Below are experts of layer 4 (counted from 0) of a mixture-of-experts language model. Rows are named router (the router's row for the expert), up (a neuron's input weights, with its number), down (a neuron's output weights, with its number) and show model dimensions 0-191. Each number is 128 + 24 x the weight over its row's rms, rounded and kept within 0 to 255.
Before each expert's rows: "gets" lists some tokens that make up at least twice as much of what it gets as of all text. This comes from a sample of Wikipedia text that the model never trained on. Tokens count by the router's weight.

# expert 28
gets: " on", " in", " the", " In", " of", " early"
router [130 107 141 111 157 147 102 108 141  81 148 176 150 136 157  99 140 166 121  96 159 157 165 135 102 116 128 101 130 152 132 145 144 148  89 144 119 122 127 119 162 163 160 131 130 106 120 145 139 161 131 136 144 180 123 122 102 110 141 168 141 129 134 148 135 138 116 145  97  94 150 162  94 113 128 101 137 126 105 116  88 116  99 156 124 105 129 126 134  99 103 120 102 145 118 140 149 128 166 128 140 134 115 125  58 143 139 147 130 131 130 114 152 106 141  89 145 125 175 135 102 161 141 125 118 113 136 149 152  94 112 116 106 133  52 114 122 129  93  99 115 166 152 109 107 142 141  96 131 111 162 174 180 143 160 124 127 160 145  94 110 100 126 107 114 141 134  93  94 111 152 163 162 122  94 123 141 170 150 127 106 130  85 145 144 111 101  90 147 125 172 184]
up0 [126 158 123 132 120 110 110  84 156 113 154 117 126 116 100 109 132 130 128 131  98 104 131 126 123 157 142 131 141 115  75 118  82 127 163 128 153  85 111 111 151 161 136 149 101 159  71  95 142 127 117 112 172 132 105 103 120 163 129 142 106 166 123 145 103 135  99 123 154 127 172 114 114 100 135 163 131 134 150 145 126 114 143  89 159 140 157 119  88 139 142 164  75 111 158  53 153 109 104 163 129 108 135 152 154 152 152 106 133 158 122 113  90 132  86 142 149 125 131 139  97  93 147 156 148 105 181 140 140 151 142 135 140 147 156 146 165 133 163 130 109 124 154 146 117 105 135 167 175 117 109 140 106 115 139  78 139 124 164 134 147 158 107 116 129 137 146 114 132 118 123  79 146 120  97 137 136 167 130 127 101 117 129 147  71 120 170 119 146 122  80 121]
down0 [137 158 159  75 155 141  92 128 146 155 119  90 110  89 127 166 110 120 157 150 129 112 120 138 122 150 166  89 120 125  93  80 157 136 127 162 128  82  78 103 104 128 139 144  96 132 102 117 118 113  94  99  89 148 106 107 117 118 157 137 111 102 125 133  94 116 147  94 116 141 148 138 166 119 140 111 147 101 175  91  94 127 128 169 157  95 122 150 117 148 160 107 165 172 104 148  97  91 127 159 114  95 113 108 119 137 119 106 139 131 130 170 154 124 114 106 137 116 100 144 135 113  97 141 149  90 167 163 135 114 138 159 150  96 131 145 126 118 115  94 169 124 131 126 124 134 112 195 141 128 152 125 132 133 149 131 111 179 101 121  95 121 126 169 133 133 136 126 124 119 105 132 164 120 114 120  97 144 135 118 147 112  94 135 123 118 148  93 131 154  57  97]
up1 [125  99 125 115 141 141 139 102 113 122 142 168 136 147 136 133 164 111 147 112 160 121 130 118 175 147  94  98 139 117 102  92 138 106 104  97  81  85 169 125 123 127 136 145 118 136 123 132 138 110 125 131 167  80 111 129 121 100 147  84 187 156  87 165 133 127 128 126 144 127 137 102 113 139 127 159 132 127 102 126  86 101 135 119  96 162 155 175 122 133 136 138 104 137 104 125  97 105  95  94 179 146 109  98 113 107  69 137 145  81 140 140 137 119  74 175 129 119 111  90 152 148 118 126 141 106 153 101 120 127 129 109 141 146 142 128 116 123 101 149 142  93  75 110 146 123 158  83 143 139 148 111 172 127 132 159 106 142 110 119  86  68 128 115 142 150 122  96 129 118  85 106 103 115 153 142 144 156 120 105 125 123  88 118 152 105 178 148 107 109 140 125]
down1 [133 146 129  97  93  62 133 122 118 128 121 121 110 108 164 119 102 120  91 119 132 147 102 131  89 170 122 141 133 129 164 138 109 123 109 151 137 131 154 130 116 176 135 117 124 151 146 181 118 141 114 145 164 114 142 142 130 142 145 107 115 129 157 152 104 111  84  97 115 121 101 133  81 140 103 162 145 144 130 133 157 123  92 104 120 115 127  98 134 144 168  78  90 154 143 156 134 130 118 102 114  96 179 147 159 107 141 132 105 130 145 167 126 103  92 148  99 123 156 129 188 102 141 146 104 141 148 159  90 118 135 117 146 127  59  92 128 125 124 169 103 123 160 133 118 115 177 109  87 144 134 140 107  77 105 164  95 158  96  98 122 124 125 131 131 152 133 103 137 107 101  90 160 153 128 100 152 161 127 107 106 149 108 142 108 114 136 173 129 112 142 115]
up2 [164 129 136 129 101 128  89 146  91  88 144  95 101 111 139 137 155  84 138  95 165 180 159 124  76 154 134 125 118 132  90 115 132 116 167 113 156 172 111 139 126 111 130 131 137 158 100 186 162 141 136 119 137 104 138 115 139 140  80 143 134 142 132 126 153 131 127 112 117 133 135 113 127  88 142 136 136 134  82 149 140 135 139 102 144 136 113 164 175  87 173 110  87 110 108  89 110 140 153 129 152 137 153 117 113  99 148 104 127 105 166 137 113 113 131 135 155 113 112 136 138 122 144  83 100 110 120 155 142 138 142 109 129  85 118 146 152 123 135  72 149 111 128 100 119 149 123 103 123 121 176 141 107 186 120 135 140 158 172 107 133 131 103 169 130 122  95 135 113 109 131  95 111 128 175 118 142 124 155 131 123 105 162 104 172 154 109 128  97 129  62 104]
down2 [153 163 131  95 130 143 108 112 144 107 158 131 148 178  96 131 128 151 146 127 143 145 136 116 107 121 123 130 137 138 117 139 116 146 138 154 173 122 100  99 140 108 105 138  98 101 111 117 127 147 142 106  86 158 111 140 120 100 134 150 126 160 143 130  74 130 157  86 142 153 157 104 116  94 114 153 138 129 129 138 103 157 105 111 142 126 166 122 148 132 128 112 108 137 113 104 128 118 129 100  94 129 133 116 102 146 114 155 136  88  90 144 129 106 118 135 121 136 131 125 177 164 166 128 112 166  83  89 132 118 166  69 149 148  92 181 165 113 124 127 172 124 120 121 138 169 105 153 133 133 130 150 152 119  98  88 139 157 151  56 126 128 104 141 130 138 125 115 152 153  92 135 143 124 176 140 106 126  98  83 133 125 104 125 117 117 193  83  94 126 103  67]
up3 [118 139 127 159 144 116 119 109 108 136 117 143 124 147 109  83 112  86  70 135 141 106 113 130 149  72 164 111 103 145 117 140 154 136  95 131 135 117 161 116 141 112 127 150 113 104 145 131 120 109 146 163 163 110 151 128 119 157 145 137 153 156 158 109 112 112 132  97 153 136 104 105 141 126 127 161 109 145 133 144 168 139 144 146 119 121 128 118 139 134 112 146 158 117  85  93 147 129 137  95  99 161 113 134 116 118 105 152  76 113 133 175 133 104 138 143 156  74 110 116 111 103 146 161  74 178 150 137 110 117 134 124 132 127 129 175 138 138 165 119 137 166 121 144 169 103 132 132 125 130 194 129 117 137  96 167 134 141 123  89 146 162 107  71 138 140  77 152 152  98 134  67 156 158 155 122 105 155 119 140 110 149 128 117 126  95 155 106 144 162  76 121]
down3 [165 146 103 108 123 131 131 138 123 146 103 132 135 147 142 134 131 120 104 103 134 161 149  91  93  84 114 111 117 119 111 121 121 164 142 141 154  85 110 173 116  93 139 133 113 109 123  71 106 142  84 138 105 155 163 146 135 129 173 124 135  97 112 173 111 103 180 105 109 144 109 154 117 134 144 111 114 125 130 115 139 141 133 128 108 149 122 131 151 108 131  92 131 125  88 115 122 147 168  90 106 111 111 106 142 124 121 157 125 147  93 124 157 123 138 125 120 110 103 170 150 164 117  80 159 105 116 109 158 173 106 131 122 171 195 159 152 157 142 171 122 130 109 154 105 137  81 176  92 137 117 153 112 133 139  95  97 142 108 128 144 125 112 130 131 101 123 144 162 184 134 126 108 152 148 114  92 142 124 129 123 155  89 140 159 140 101 158  85 162  81 132]
up4 [122 161 142 143 164 109 104 145 175  50 123 105 121 154 160 127 132 121 113 122 114 107 139 109 158 114 121 106 141 157 112 116 145 102 112 111 120 169 144 120 138 128 171 110 145 102  96 158 124 130  85  82 120 156  89  93 121 116 115 149 124 111 142 154  74 130 147  91 103 119 116 163 122 151 134  90 140 116 145 169 118 129 144 140 116 125 118 147 109 144 123  98 121 127 107 132 112 140 122 166 111 149  79 138 134 137 122  85 130 111 116 103 124 163 103 120 115 150 122 120  91  99 160  98 132  96 122 135 104 117 137  95 117 129 148 109  98 173 146 112 114 125 133 147 149 156 119 125 155 114 129 118 150 153 134  90 150 123 173 119 104 118 141 113 131 126  72 116 110  87 207 104 107 104 168 137  61 115 121 147 132 114 100 132 138 104 135 172 134 124 178  93]
down4 [126 100 148 122 103 113 129 120 112 122 118  94 170 135 158  90 129 103 130 134 158 149 146 110 133 158 123 112 155 152 129 121 180  85 131 132  90 134 127 143 102 159 139 127 160 137 112 151 112  98 123 109 186 140 176 118  75  98  95 108 112 157 147 145 114 134 106 135  85  98 170 144 111 124 136 153 123 115 121 164  79 184 126 127 125  98 142 159 127 154  78 147 131 144 107 141 120 119  91 144 100 108 140 131 102 125 120 124  97 159 112 138 104 144 117  98 119 113 152 106  97 112 120 129 121 149 150 153 134  97 147 126 113 107 178  81 116 175 155 143  80 122  90 124 133 172 132 173 107 113 148 140  95 119 151 129 133 150 166 128 148  87 145 162 116 165 102 178 122 144 114 150 138 116 167 160 121 137 103 139 137 109 142 165 136 118 136 126 102 125 164  94]

# expert 4
gets: " only", " first", " not", "ly", " also", " more"
router [ 99 113 122 155 163 159 133 108 161 113 151 168 105 145 121 114 120 143 126 120 154 136 102 141  84 117 127 120  87 132 169  87 155 127 123 132 151  84 117 129 171 143 151 126 141  95 127 117 151 156 164 136 146 147 145 156  92 129 143 163 188 109 113 137 172 145 123 143 121 121 157 131 101 111 108 112 124 147  98 123 150 112 108 155 161 117 165 130 119 132  89 129 123 164 130  94 146 117 168 110 122 124 126 118 109 145 142 142 155  92 101  78 164 105 138 133 153  97 146 151  94 140 174  78 120 101 154 117 140 117  91 112 135 120 116  97 128 132 116 123 132 176 181 116  91 168 159 125 149 161 126 167 141 169 147 146 146 132 138  92  82 121  85 117 133 101 158 110 104 102 162 163 141 141 127 124 140 176 134 152 128 165 127 137 141 108 143 102 139 133 161 157]
up0 [156  61 132 125 122 153 131 119 149 163 174 112 112 128 119 153  97 114 134 118 155 130 166 139 156 119 157 167 149 128 172 156 110 147 122 146 133 121  97 126 152 106 165 157 126 175  84 122  81 182  99 111  93 115 174 113 149 118 147 139 115 117 153 143 167 124 113 141 130 139 149 113 147 130 116 132 149 145 120 157 147 109 148 130 120 113 133  93 123 126 129 153 113 134 140 106 119 149 103 127 204 162 110 132 112 130 120 128 105  98 116 123 116  85 142 152 133 101 126 113 119 146 133 125 115 163 136 101 176 147 141 147 143  79 140 124 174 130 125  89 122 143 147 128 127 118 133 123 131 156 109 129 117 120 170 131 119 181 178 142 135 135 143 117  71 115 146 186 131 118 124 102 157 112 119  70  89 104 122 113 102 139  83 138  92 133 109  78 136 132 149 117]
down0 [136 139 128  81 121 135 109 103 122 150 126 137 135 131 135 131 145 101 161 120 103 120 183 109 157 157 115 161 130 138 119 146  92 122 130 122 102 184 125 110 145 149 128 121 130 107 120 126 161 100  91 126  75 136 108 177 107 154 121 129 110 118 147 125 146 161 166 135 146 106 170  79 152 119 148 125 132 134 159  94  97 163 152 118 147 132 179 121 117 118  99 154 115 109  98 162 141 137 135 165 118 141 102 125 129 169 142 152 146 133 144 157 141 112 111 138 153 145 111 138 130 182 109 105 115 162 149 139  93 191  96 110 114 102 105 109 110 123 141 116 111 126 159 138 128 145 146 121  94 143 101 156 116 101 139 115 173  76 179 145  81 122 126 135 107 143  96 175 152 146  76 164 148 102 145 108 130 142 146  75 113  99 113 132 133  99 101  92 133 137 140 118]
up1 [115 193 113 141 129 125 132 103  86 123 144 139 115 141 143 138 128 115 144 139 146 120  90 133 102 139  89  77 124 140 114 146 103 103 115 124 137 136 115 117 143 147 105 131 145 140 135 127 100  93 118 128  98 127 149  93 122 112 138 153 154 148 141 106 154 119  75 118 111 131 142 106 193 122 135 171  78 124 119 130 110 131 117 100 108 125 132 182 128 103 165 141 135 108 146 126 144 134 109 143 144 108 108 139 146 115  71 141 143 140 132 149 122 140 147 117 140 172 149 152 156 131 113 149 118 133 107 167  98 134 116 126 126 120 133 106 157 191 146 140 128 110 174 122 132 106 141 133 126 126 155 136 202 176 149 127 111 100 217 127  92 186 144 155 107 141 108 116 153 134 109 102 116 162 174  87 101 142 160 117 121 137  84 145 139 160 116 110 107 150 126 127]
down1 [147 173 151 111 152 100 147 118 112 131 170 123  92 142 170 159  47 112 155 177 144 109 113 123 129 111 100 126  70 161 101 158 134 128 115 116 121 145  77 114 134 108 120 131 129 117 106 156 135  81 128 109 156 134 128 169 128 127 112  67 115 142 125 112 128 118 112 137 146 150 163 101 163 114 132 129 131 112 171 111 116 123 156  97 143 127 115 153 151 141 129 153 130 111 125 160 139 122  97 104 131 114  82 137 131 136 145 155 115 149  83 141 127  97 142 175 123 109 105 116 135 122 129 126 158 113 120 122 110 147 149 126 119 132 131 164 151 152 105 164 138 108 184 141 126 101 162  91 142 160 109 123 139 111 122 117 110 149 105 139 111  93 170 181 114 126 138 107 128 177 141  86  81 112 170 137 180 159 154 116 115 114 114 134 119  99 104 126  95 153 127 109]
up2 [103 125 150 110  94 103 103 174  90 143 127 156 101 119 144 123 138 120 178 127  98 107 148  97 124 111 153 131 125 136 108 109 132 123 149 139 125 164 140 119 136 148 111 145 131 138 138  86 110 133 193  99 120 115 159 106 131  78 107 145 133 156 124 103 120 141 174 124  99 114 140 178 155 117 113 131  83 139 162 123 102 106 114 130 161 136 103 139 116 124  79 177 123 151 154 130 133 128 149 128 159 144 133 186 128 140 128 147 146 103 119 138  99 158 136 103 134 181 142 111 131 119 148 103 109 104 162 197 142 144 108 102 114 107 125 130 142 101 111 179 103 175 122 136 150 117 106 133  90 198 120 174 109  97 155 116 128 119 123 157 118 125 133 120 135  95 122 157 133 141 149 126 121 116 151 138 141 171 141  96  87 145 113  84 142 164 126  98 145 123 150 145]
down2 [ 95 152  86 172 108 101 143 125 148 117 141 156 112  87 117 104 156 157 127 139 142  86  99 187 145 117 108 152 108 134  90 147 118 125 125 167 103 135 110 130 138 139 146 123 148 154 111  78 114 140 173 108 158  87 135 120 130 130  88  98 109 156 139 105 126  99 145  96 142 105 116 166  86 112 150 141 155 140 137 122 110 148 102 116 134 127 106 167 168 142 143 135 123 121 138 122 165 112 126 130 131 137 128 123 136 143 138 157 145 104 142  98 120 132 136 133 120 120 132 113 122 136 119  97 153  92 136 113 141 165 123 180  75  79 118 114 168 172 137 131 127  97  96 112 109 103  90 181 135  69 170 152 151 125 104 140 120 128 167 149 128  95 146 122 113  98 119 153  78 133 172 143 137  83 179 102 114 145 114 153  90 124 108 112 121 138 118 146 122 141 127  98]
up3 [129 137 145  83 102 139 102 122 102  49 110  85 134 146 121 119 159  78 129 138 157 113 132 131 118 171 169 119 148 151 112 137 136 147 128 106 139 137 100 158 111 142 116 115 120 123 161 132 154  80 155 100  99 154 121  84 104 122  81 146 118 120  78  90 151 129 162 125 128 116 117 117 159 100 110 114 161 118 130 120 150 102 126  76 149 121 114 135 120 137 147 145 100 122 145 134 156 167  95 122 160 109 143 128  94 136 156 136 161 128 160 124 143 119 151 118 145 191  84 153 171 130  92 152 149 160 172 124 116 139 120 132 134 142 142 111 113 135 130 101 122 124 114 145 135  89  94 103 123 133 102 155 142 151 122 135 104 140 185 142 156 125  95 111 148 121 131  77 165 142 132 156  96 108 146 155 104 141 128 113 149  95 138 137  74 153 142 132 150  96 120 154]
down3 [ 81 117 171 127 136 128 108 137 146 170 155 148 111 184 127 103 141 129 124 124 102 153 116 143 141 110 169 116  90 130 125 130 127 124 147 154 135 144 166 134 120 139 148 140 130 120 118 143 113 132 168 137 159 129  94 133 113 122 120 142 168 112 132 130 116 151 153 122  95 135 157 110 173 131  80 152 126 141 132 135 122  86 153 128 114 144 122 109 109  75 119 145 121 138 149 112 122 139 141 136 132 106 140 149 119 148 136 105 122 132 141 121 123 100  66 122 132 169 159 105 116 158 129 179 142 146 162 145 122 155 164 116 101 131 145 136  98 153 128 139 133 165 143 169 145 172 122  85 151 104  90 149 143 123 130 112 133 118 100 106 132 117  85 125  96 164 138 119 111 147 100 138 125 172  86 159  81  55  72  94 118 168 132 132 100 132 168 155 160 119  67 146]
up4 [ 89  83  98 139 118 110 161  96 142 117 126 124 134 128 160 149 104 100 110 111 135 116 133 140 135 118  85 133 125 168 185 101 137 118  81 103 154 159 127  97 152 139 165 137 157 106 135 116 158 121 120 128 146 105 160  94 121 135 108 100  98 126 118 112 114 119  92 155 140 109  93 163 103 101  93 122 157 132  95 172 102 107  96 128 141 191 154  89 123 183 115 110 122 116 119 170 105 122 101 115  98 109 145 137 135 135 132 169 137 124 139 147 124 108 142 136  93 164 101 150 146 156 173 161 155 113 129 107 134 163 115 130  87  96 142 162 138 134  95 112 140  91  64 104 137 143 127 113 154 138 109  97 131 114  90 148 145 150 136 119 144 144 132 153 153  86 118 164 176 143 127 117  96 134 126 141 151 140 148 123 129 111 127 138 129  82 141  76 131 143 129 137]
down4 [140 117 166  93 107 144 136 181 191 143 158 105  83 128 112  99 127 117 116 111  88 141 135 116 127 136 134 139 117 118 109 157 107 186 161 167 105 120 142  79 112 140 121 136 142 132 127 103  99 122 135 137 166  95  94 117 128 145 101 123 117 151 143 110  98 138 166 145 144 196 144 155 119 117 126 144 104 127 111 143 121 104 132 131  94 176  95 137 133 103 153 161 119  76 122 161  92 107 101 147 137 153 114  82 174  94 144 104 136 140 112 141 143  87 134 136 117 141 161 132 134 100 113 129 102 111  87 153 109 106 120 124 172 134 156 120 128 102 101 141 111 159 158 142 111 152 132 147  88 122 153 135 123 117 134 115 147 138  97 151 128 126 128 123 100 106 115 132 111 133 117 178 148 113 115  90 154 118  82 141  60 156 112 158 154 134 131 101 122 151 147  87]

# expert 12
gets: " In", " time", "In", " years", " after", " that"
router [116 118 120 139 178 142  73 120 153  92 125 157 108 149 147 113 121 148  89 115 142 185 132 112  89 118 117 107 120 167 144 121 125 152  96  99 116  71 117 130 144 134 134 144 128  86  89 112 141 156 182 158 133 164 180 121 116 129 168 152 177 132 102 139 179 139 128 153 124  95 141 151 110 107 143 126 111 122  95 118 129 104 117 149 163 143 118 118 116 118 126 132 103 120 117 137 163 128 167 107 123 126 116 111 108 104 158 150 151 116 123 106 136  88 164 142 149 119 130 133 101 163 144  79 135  98 163 134 127 125  95 103  93 143  88 119 136 149 119 100 121 163 140  93 116 158 135 114 154 138 151 183 175 148 136 134 125 133 139 106 114 116 112 117 128 112 130 100 114 115 150 160 148 134 114 119 157 176 151  94 126 158  98 148 145 124 118 106 174 113 141 190]
up0 [142 134 125  88 108 135 146 161  75 128 130 181 152 161 152 128 119 156 133 124 146 121 167 152 136 162 130 122 144 133  80 138 110 128 122 136 150 151 120 100 139  88 118 122 106 133 180 103 140 132 156 122  98 100 127  99 111 142  85 142 120  95 130  93 164 161 141 107  67 153 144 135  95  73 122 183 140 141 187 125 124 120 102 160 105 139 123 139 134 130 128 130 111 160 125  95 122 164 120 137 129 163 117 167 131 140 127 156  75 149 121 193 125 122 147 100 121 139 110 112 175  89 122 137 164 119 128 119 131 158 126 129 126 124 115 105 129  73 118 116 139 142 123 125 126 158 113 131 120 120  90 130 143  69  94 137 129 111 131 121 171 101 163 135 100 166 174 129  98  95 127 144  95 132 110 122 102 145 127 123 148 105 108 148 122 156 111  89 123 125 143 152]
down0 [155 104 127 110 171 137 124 121 150 152 107 148 123 143 140  98 178 154 158 143 125 103 146 175 150  96 121 129 102 139 110 130 105 144 158 106 108 128 139 110 135  96 112 145 168 153 143 142  99 137 114 148 114 123 127 129 138 118 106  96 164  98 149 119 140 120 121 128 131 142 146 127 130  75 137 175 146 142 125 115  85 147  86 100  82 108  59 126 119 161 108 133 128 142 147  99 163 129 119 120 122 151  66 176  99 163 125 150 162 153 163 106 116 145 111 129 116 104 127 132 130  86 165 114 159 137 106  93 127 137 102 118 148 172 157 121 116 106 114 122 132 170 142 130 103 160 113 160 131 155 146  92 138 162  99 162 136 119 129 138 122 155 103 164 155 170 157 184 134 122 161 115 122 175 123 103 167 140 121 171 108 145 110 122 126  98 133 130 169 118 130 144]
up1 [138  97 131  95 132 134 122 155 164 146 118  95 139 124 162 142 125 144 139 155  91 138 127 133 102 163  95 123 138 128 104 135 120 108  78 134 119 114  98 107 119 105 106 108 133 161 123 131 116 122 101  77  73 129 121 124 138  83 142 129  92 156 162 145 139 127 145 119 146 156 109 143 126 119 197 113 144 132 123 121 134  92 103  80 119 126  55 103 107 139 164 100 145 130 108 143 132 115 109 172  88 146 144 141 131 142 126 137  96 124 129 142 164  99 126 120 143 136  85 147 129 140 139 131 143 142 113  95 128 134 148  79 135 114 152 153 111 126 160 140 126 136 107  95  87 132  61 140 144  83 122 161 132 104  99 148 129 171 134 158 129  98 108 120 158 134 104 130  82 120 173 154 161 116 144 123 147  93 165 160 118 115  91  81 145 120 159 137 140 172 144 113]
down1 [132 177 153 131 114 126 126  72 133 109 125 152 130 112 149 133 156 113 112 118 119 140 111 127 111 115 118 115 156 127 160 143 164  94 146 137 129 171 146 120 171 131 150 107 142 125 145 136 169 126 134 107 143 137 135 123 132  87 125 127 144 129 123  96  95 139 123 185 107  88 130 173 155 149 115 117  71 123 125 104  81 149 113 121 119  97 154 143 126  73  93 148 106 127 135 101 165 163 150 124 135 130 114 123 119 175 123 121 165 135 149 123 113 124 132 108 110 175 200 140 113 154  92 143 108 142 163 146 169 135 109 152 130 142 131 104 104 105 131 139 105 131 127 134 169 187 183 170 179 134  71 133 118 154 137 137 157 121  99 126 102 169 157  98 153 144 106 146  96 139 119 118 122 123 126 166 101 112 124 108 110 165 145 140 124 140 103 134 159 112 144 115]
up2 [161 123 113 132 133  99 171  95 103 119 118 139  81 120 110 158 122  82 111 141 101 120 116 134 135  98 130 176 144 169 134 135 153 110 123 147 117 125 131 133 181 141 103 120 129 148 103  97 149 106 137 135 116 195 154 152 115 126 129 139  99 141 125 137 101 114  81 134 120 116 137 101 154 146 113 140 135  94 133  68 112 117 132 107 105  98 119 160 173 123 118 126 127 142 128 138 110 142 100 118 135 113 111 179 186 164 149  96 135 128 142 177 142 140 147 113 136 143 149  95 128 118 148 139 103 113 103 113 127 141 127 128 162 150 121 115 131 130 128 118 104 161 132 136 133 134 104 116  66  93 150 134 132 103 120 149 156 127 100 183 133 106 130 151 149  76 130 143  83 142 137 100  87 104 155  90 105  64 118 108 113 102 119 127  99 145 165 119 138 156 163 188]
down2 [139 158 179  95 144 111 158 152 132 197  61 111  87 120 130 101 144 135  88 144 118 140 133 131  85 120 147 113 119 140 125 117 120 139 162 123 112 137 125 104 118  69 109 161 105 127 143 121 112 113 127 127 132 114 158 129 121 152 130 104 146 139 128 108 144 134 126 130 108 163 101 166 214 129 147  80 127 125 142 145  90 163 126 132 164 131 111 116 138 102  92 142 153 117 131 154 142 106 101 175 173 143 155 134 126 141 128 151 105 130 153 120 119 117 108 124 130 103 156 101 101 125 136  96 112 118 161 144 113 166 108 158 145 125 135 104 124 133 105 169 138 111 144 137 123  92 131 120 145 133 140 132 132 130 148 179 118 166 147  92  93 137 109 125 179 140  96 130 144 100 161 122 119 201 110 129 187 125 153 135  94 107 112 151 133 125 155 101 114 149 123 121]
up3 [104 150 154 103 134 111  91 132 141 120 147 177 131  90 173 105 104  84 157 103 137 155 114 164 111 163 150 112  70 147 106 147 138 149 115 123 120 116 100 104 159 101 162 142  40 100 144 170  88 135 185 115 120 171 128 111 131 127  98 122 136 134 142 138 182 169 147 144  99 106 147  92 105  97 135  78 120 127 126 124 122 165 133 153 119 129 129 116 104 143 146 122 135 112 146 125 103 150 138 142  91 141 127 114 124 110 129 122 149 153 103 147 146 166 109 104 159 169  86 117 118 105 114 149 131 134 154 137 111 139 110 123 163 111  90  97 146 137  96 122 120 107 128 121 142 176 143 145 119 121 119 132 148 105 122 138 132 136 161 156  72 120 154 145  97 136 130 155 125 132  79 102 183 131  96 125 148 110 121 105 109 141 108 111  96 137 106 149 132 135 119 137]
down3 [125 116 134 169 151 113 162 131 114 112 125 165 168 139 136 101  63 117 125 105  99 123 148 137 136  74 121 156 148 160 151 121 119 104 116  99 136 156 127 126 135 129 124 123 128 222 132 116 129 170 157 148 143 161 118 127 131 107 122  80 146 119 122 166 171 137 113 146 181 163 117 128 140 118 144 123 167 136 120 153 155 142 138 119 120  95 165 151 121 152 146  84 144 131 137 123 165 111 176 126  81 133 125 116 160 155 139 126 105 133 104 129 159 134 119 113 119 125 144 125 119 130 136 181 146 122 101  91 137  84 169 102 129 111 148 137 114  75 133 119  84 127 135 130 132 118 125 178 149 123 156 136 140 130 121 134  77 189  98 124 108 123 135 123 116  87 111 133 125 126 101 120 140 174 158 146 112 128 155 119 124 147 104 113 111 148 166 158 128 117 102 169]
up4 [111 100 169 129 141 122 120 160 144 113 123 150 106 144 163  98 121 146  81  88 128  83 129 105 105  95 120 115 120 106 108 118 136 130  83 120  94 118 101  91 158 148 150 166  59 142  79 117 115 124 167 127 117 126 103 123 116 132 142 155 125 160 109 152  96 151 134 119 113  90 139 106 159 136  97 162 127 118 117  63 112 132 138 126 140 153 133 131 149 106 117 143 131 152 127 140 144 116 111 183 100 105 120 106 142 131 135 130 157 144 116 115  99 109 123 126  94 145 100  78  76 127 104 140 150 137  79 175 164 129  92  78 103 127 193 149 144 103 129 151 168  99 127 113 126 151  93 132 103  97 151  72 116 106 129 122 130 134 138 109 109 123 160 129  89 143 146  98 125 131 115 153 122 144 171 125 176 131 130 116 143 130 130 138 141 119 141 118 110 116 131 163]
down4 [165 120 117 149 133  92 114 158 121 111 148 141 112 107 131 142 195 116  97 148 169 129  95  48 136 202 169 140 154 135 146 158  76 109  94  95 165 140 124 137 132 130 154 125 122 109 151 138  89 162 128 117 120 129 156 132 140 113 114  87 131 120 160 142 134 130 136 122 125 138 106 132 120  75 128 148 126 152 149  94 140 103  85 138 120 132 166 108 104 128 144 149 152 113 131  63 106 150  95  89 113 160 120 133 137  58 119 160 120 140 138 158 120 141 149 170 120  94 137 138 145 115 127 134 122 153 170 164 123 122 135 150  67 107 110 123 126  92 143 137 120 152 128  95 130 114 160 165 134 139 105 111 141 134 138 104 137 103 127 139 138 127 105  89 134 111 133 117 149 128 117 104 127 129 116 135 119 131 108 156 109 145 120 101 108 113  98 155  98  76 132 110]